From a checkpoint of a small mixture-of-experts model trained on Wikipedia.
Size: 8 layers, width 192, 40.3M parameters.
Experts: 48 experts in each of 7 layers, 2 picks a token.
Below are experts of layer 4 (counted from 0) of a mixture-of-experts language model. Rows are named up (a neuron's input weights, with its number) and show model dimensions 0-191. Each number is 128 + 24 x the weight over its row's rms, rounded and kept within 0 to 255. Numbers have three digits each.
Before each expert's rows: a language model's description of what the expert responds to; "mostly gets" lists some tokens that are sent to it at least half of the time. This comes from a sample of Wikipedia text that the model never trained on.

# expert 25
Capital letters and v-containing pieces in proper names, often Slavic or European, like Velvet, Trevor, Vasilyevich, Vilnius, Parker.
mostly gets: "v", " V", "ov", "av", " P", " Val"
up1:122111100105120151175114163167113150098111114144129119102073118112153143108134148128126074151129104123099141108124157122143130142142086095144100133115100141097088095185122133138176154145114137150106112112153103103154167137131132128137120151121162123162094115116136154166110148129108114115149157130115128135107143145154093140142134131125130144148091100071142115116120143115138161122125146106118147134136104056153110129098107124115164138162100161087147122102122121128157081150087117167110163141144124139127143123114105179104133131142133173126124153098079141092122166166179131080
up2:148068158132143133182147131127142132142106118132122117101111147113139146172139096118134120125099113111125133118119150154152114145138112134146134107105148125166191134159113152081096113126158160117098167135162107085134112127133115112112143114143118137059139143106094105072136100091099105134130104140120115103147144139105156163136153166138153109143160096136115084129177099118143122133129153102130167131091141144099136145104122065173151144124131155124141143140128142160100111181154120100108142155165103098108094110138141138140145141097134152096157137126141152132121131129141067078
up3:119125123134101122112118155144127140104117113119100132157122108134143126163162149132146125125134126154116102118113083154125122131124107109169091102112098159130148150117157105124105124156127155135100136142106092114138091080136129146105115178173164161123136112122064144111083084126157134093149132146143108172179161139159092169119146146138108125104136151119143154135116126135165145126106142106071082076162124166159106138131134083135115126145128190127119144123135055135111144110153126105160106134113086127125166122090122128114127166115112109166110141145101126124119174139130139169
up4:109139074148115105119110125098162133152107128130107102155129131139139130101137090134149157124105148131098108113112085127136149115124080111154126138132113112101122156121141160148106135148138105137141132107142093094146127145114158070138155136090123172172132103119145182119157124161119140119124122172162120132104114129120137149133094151161167108153192096089105124102139136166125106113135082165096117086102101116102138132054135121119193155124109139119144156129166158115096095155120114114134111153122173114148156142132141151131109091101162116148137099141135098112140102102157145160
up5:129108149137104156161109127131118114119095149136158142131197142118124137116148096129119107170082102123145094131087097180147143134120133126162086150133129139125109105113124139093122147122135103117154105156127189114123137121131166178103145129129133144163122163137129155135148106115134127097171173101112136105146121146124104110126073116073085128145116111118137114092109134146155111091102094160187095143144136137122101119128100122131130089121135082129167150110153111147124114107142148110152167117152146117101120133138079142117136122160126103155104142151136067159077136160171143129
up6:144111105107141151153143127143144182114145114116097149125139157126135091143117116123142117117116131119088121114133106127134131107091105154130130095108132117151083106133129111074103083158126175150129115114164125164114146154134127098111123123126157165120165137117171122101119123152141145158082087131107106106196131150118122083147134097165125096146105115124128144134124111172125153096140099093116132119051106118095129119125114112138135153126142131148099122120123172129095080128165118149141161170119134124156161153101123095127101122163141157119167091060157100130120143092166126149
up7:116124090134120142115163133148141144165093151177156144092099144080172071114118148124126119128123135103154116121135135140124109056114169140103146129112148053152165107124140152154133109114123134120100145128161147132102074113118073157134137154144147141103105149079102093109137154090136150139148133108145163148137100115116144099156109129127125131117134120120113147095125154125106120076148158129118160134128160093160127105163130137136168111131145128122156077122135096126137149116161168099161140157124133111158078117126151110153113141124136127153122130125139161151174077149112152124
up8:100070173116099107141129101112108117144124121141124147117145104115129117152126142128135182137131125114154134104157093118135116118125060148144105136141134089135150088139133150164130131112107134139134103117120171141134084152144114076160118102107143142137148110148077131121089076126136106147100120133106149138099143214085132087124138128146131173105107136145135159107111140143153145112108117122146076198118152133125139118133113140169093140149132150161137125131116093160154159083134111171108102146116126127123100144096123069148138139116128143168151128100119128141135113179136107119
up9:156144121137101102104103106138104142147079126096179142147136119178092171064111128110118083156143102121095101119142137122148149098132122134145116099148097136131113107122139095138110138155099110159125107130103197172132104136122196114128143139115127141159093132127145129105164135104118115088133148135142139138081159101094170129142120113095156098113149085111130166129151149135152149145118121121155132135135089138161100132154151084131174135134113123119142130125145146092138140119150127093127132102155126078119107158154100092127135153150094115127117148107128151133192114077126121120
up10:065089138109116141123154103115138102115073127104180117180115128145095123158169124195120152115168127139117120101112116139141118155122155114144133096154110143130114094107114152142138112155122112105128131142130122109179139140146128174137108115150139116133131134114158121118087128101099148122133095118138131115093131112142129144150128115117138118146096147095117141096126160144152185134164143167101146106114108134107125139139170148061171100096145141166118118174142143113130107141151136073110185142114119105160153136168087142115101129147136101167108138095143133166157131149157110148

# expert 44
Function words linking phrases, mostly as, to, by, of, for, with, including, without, as in "so as to" or "known for".
mostly gets: " as", " including", " without", " by", " for", " before"
up4:156112100106142107113115127158140111131119126157114159174157117129151143153138128084161155133144100124121146129063127162124141116140129128134172080105153099173135135092165166118152154156118156101153139134124118135130146130079145175110144102157125142081148073087107103123138094115095108105116152140129097113141094122153115100109105130082131135144138098087144082108114109102132152157128122154107132104139124173151124107148141128124143132137137068142122101135139141083111112097133140105104136143128160157087106105164122157147129130159162157174101114163166113150087128122151150114
up5:121091128121097143143139157142124121102136124102150139166160134155149168099107166129132110155130144102139108082119138096119160099091127078151102154135126158145094101116112155127108127136052103069123107110126131130159123117115138138125111127136108139097132154147192151187160151169151118157107160120147162166116136119161145125112103114145089126134124140115114098106097140151077110147155130095172118110118102160140150137141152077181110143137160124138148149087124098127137148095138107092093114094160110099117147137124128152132135135136100123117131123130136127161172128104101113163
up6:095163124119146173122159085112122119164135137137122152099157128146134117150112141132168092125123100132117158119110130122130102113149142172084125161126129143117134131136161071122094097104079109137133143152125125111123098107149162120122157163139100129133108149155143116095115140135089115125166090113147119123127139154126180075145166123097150126115134123127157142135124130137139093137141215097158131185086141119102108144148132088131109159117142117100136139192117093125104102163086134140133080090111095131126113103105150160141151107140141115131132135116142097114116135113062134121
up7:139106164120140117229132072120089155103168111119126150146138106126134133132123089136125125146180081150184099120106146151177109114111120106130113096154182143163134130120163130091122135118116115133131120106118158139134136148107147112128114127136154130109165139110110068123088113094139124115102088134077153117120174124160109114122129123082149138171113102156169142102113110089125074106121130118095109138133121151105122121124149171088144098117092127131139146115122170119137117164128095156112152134128142114126126112174134106090159129144136144110112103128131130130151125130142157122
up8:145124158134111085126094175128140153134079135113123116181103147134147117110149149131134106137142095117118119133119135142113144122102145114146133149110131077142120127153111143138137109119135119135155127119147161089147166108144101146155122094113170103133137135127124113148104140110087141122099122087133117140147143110130135134145122151144140080144105071172141102110122129122103117104119133192079159080159133142102109163121091133092166106140127142153137125118098173155126072096212155148157154100092126100130170137136168108110094157165161138137141135135109143092091135104132124145
up9:102136126154149121094114112114138075187151175117134167127137087133115152154162114147083140106130157156127130138117100140091103116123155123158105119120132111112111140131130152135117164120152142160119135150141120130134110099169148120132163158155109123135110120139142133108108150076103074132128115173107112097103089138135142136098097124099120148148131146160112113129155152089128152099140134115124135161164106159136115168175063113135086074133135109157150099164159118153077147179144111105105144159143146145112113107152127105134121154170085172124131123130102123162147117091125111124
up10:132117121095081147174144136152101125096085152100134154175083141120129159084138100103080151155118099119107150122112149130138141120105142138133110123130126104102116118122100114155098133166111158163120149136169116116119126112130113130105138103143178134091142139130207122112151103133099130146135109124089113108094106128118110114146137125129104111139152174142152129131110122114132099134133137147145131134100064155127116112117151110140147155140115127142135173174109128125150073131115139084116045156135109135114088112133135138143122152129130155129106116201134161149156178153127160122
up11:100160130123123117118136097143120108132139121136183139119120083144096144108114132092122135145132122111133120121099130138129116121094116106147096097124137081112157104117101156129145116115157099100163105139131161146126132156112144140155151131130149141152107147133105134078143088122146132125152101099158141126105130121166124105175102144103121169146095104112176148071131144124178185117151125097122144128131130102151130071155117102121162136110144141134108124119161137107122154133101080183143153129128103126097127153148154195114100132119144148174123151119137081126140112170181126198
up12:184056132128100156122134099133149155122179155128143134124106103091126159162115147130154084110160163108132134151110143115108144101159114164114137131113077092106159145130129112111110127119137110128114171137163117157101156137114125137082147118122080162116132148125119121130152128134142053143094138139155079139102154141118111143121120124120087110134119134130125127153152122152139173106135131149187094160113131151165152126109151148122150118147142102151113089108131146149152106149144152149069106121111116128070114126083140141158110122171099153152138125106149117136138104162096130125
up13:096126142102107101118126129178196117138113144172174154143074144107139144155131128124171104111130140129098120123151147114122155124118136138099150120108104168148157156140114165081142137140116140140095153160155106108148106135175089134121156110144166116126109125119168097135106093116155196152151130118109075128110158135152130114156146125145122112099136095143134056130124130112110155108093121179108116107121131162105137149158128110115094083149133113091082118115118106131104096146122137125136114166124137104112143117136152127087177106121131152097103133123114143137080112129131090131

# expert 6
Accented vowel pieces inside European names and places, such as ö in Björn, á in Þorlákshöfn, ć in Bihać.
mostly gets: "á", "ö", "ü", "ó", "ä", "í"
up0:149146093093115103119132138111131147116122133131111132117117174121139130076083162114090154091115132137134124150166115133161126120165100117133139116116113199134112127130141134177120110127172113136113162154145121146165176137125156128098112149117132117117127153133174156148091091115134133141116146153183130121139088099109137130111136111126103160163129090135138140086105133143090137090093120078105094117134114147125101132100105140136173154123126147131094147149075141142151097099125148163120166124126170123122176101112089204164139121124100154123111155112102097141115156127126119128
up1:113166115131103126123133171137120069106151175112114138106091099114118108117115078146155154175128172149134066094149081138096122139092140170091090131142119120150144112172089153135115130092106095136149085131127118129158112117161148124117100109129107097129099169110145134123139163175118133143146124143153111157110154114122145143101097142122132160123130140094166145144081135164156101144108138137143133100150154151138145110122126143103106150108105129125144119123129114096144111123150137098119120102122128141113149190123157165139079155124114093118128146124127094068090155103141161130
up2:118151122092152144120126164146168110174136132117134112112123114138157151123130112126146131155137154142108122101137115086102115075103127107093161111133136156143091131137063131106085144126144164120089130156120142165146131152151135140127111118126120147075159067119088116089127082133165125104096133108151090113095150176169150125112072109146086110121124138122086142106077105160147136131106134115137146157118110176099150135118121132125137141116129141107151126150111119154165133144149151123139111134131108108156123127120095157141144150154049129113141152117109157131114115175135137078
up3:168091159111108149102073094110147088091169171147171127105093173127131108183135148141142132112123115129140124075115118116157145111130129117121127113134122163125097111139094160085094143131136127128104118126128143133136146094090077110156100141132139114141120188153151121143134117121136061099147130117121122122122106102173124117133083139104147153162113123114143139151128105140105156090118148142162172178097135128156152107167126172118167154116118154152117129129128135154106146103145127117141079176131101119126120138128079120094117138098120139156147174097105137114140136097133135125
up4:067132125118155137100088127153078091143109127150069097110105126137155140098138106121121153147117141127154124091079139132116178115155117133086124091106132130105182149183106102136147081162140165155115099141107129127088130103116154114147088108132100119124118125171153125145125109152106108119100114171110148117098175136103122151093114106112175145150132155099146139147108115140140144191136113113144131177126116112136145157126153141116145134132149137137143132157134132098107146118155132129104146149153113112134131054138136181103143149123132131152134157127094095099118135105160123118
up5:205096144172152117136156086138159112125163114076091113130120095162109158130102136124125145108105123150135151107141140131164104131130119122174132095162147134138128160152127129126125112133103120122106110174129120148114121092140146141086135091124125100103083090129121113103143109142114147102143136109147153120113093120134133126154136140175122133122082159095130141172144076102111124120153134148133152110068062099152137114094111171093128117152136123128139118118185172156135141137127149139113125124130109123101116162092102161129110110106125129149118110137126104172163145091084117168
up6:076107088139131134090180090114152103167141170125150122103120139143113112176115143140112119129148138158138117152107129117084082113152166168170141126104105131119077145130109122169125129132137131179115117125148116127094088140160151173122122130082140142139161121135156169148143096103092134170133158155099133110124106087139120108123114114116106122138088136124139114145097126092134130131116115129144122104121133101123120174175145105141136113169155134091165160087122098162162116128139085164113067143134151158140110111071128134144095142129103137139144109159124106167139112143133124129
up7:130118164142149146096135141112102128172137122094129093137128114122152097143181125098105134123102169156133135146158143135095184122131075127077083105123137144138115168111133143145122180166098139128134127115124120131114136145184109179097144146129118143101127118123135123129131196162119101126095122118105132132112121135101085126122113133164136095145144145124118120119090128068105090111127153122136114142101102104121117156119161087137148117090140149121120112133150089164131122117120185096090132156150153163127118132112150162143077133173089147118133192111098133109136137159136124135
up8:175122145097170089135128107127118118134112135093098104150159108133104137189088112090089119087103117138087147153118151097115084153143153172161118151171126161133121134165093097103104129097134130080168146119134102150150074148134150142094141122128117118133135138146139129147155143097107121126164130135144173119114140111107116138107107107140134105159137127107156143170131115135092107148150134104132125148116112139116123155153087132139138116076171136124130083131127128140151155145117134148099091110132112107101096110154134114150119082190171145103141112110143157138126135129140128204
up9:152106096105142168098119086138132136129125127089147108084120121175158130125164144104136132085105158125118088142101130143126106105156130179153081119171111163150132121152140127131122113102104136113168128193157091136126088130110132090127112097153098102120114153130126154135118094114108168134155086150114094089125136164139094188146116107132136182119108185120125114091136093134090097148176130112147118170143118121153109147141171121135163123126105126121122140098113140126085152127096114131166116145123138097141159110132092120093138122149097125107127157120147092122136108134131126146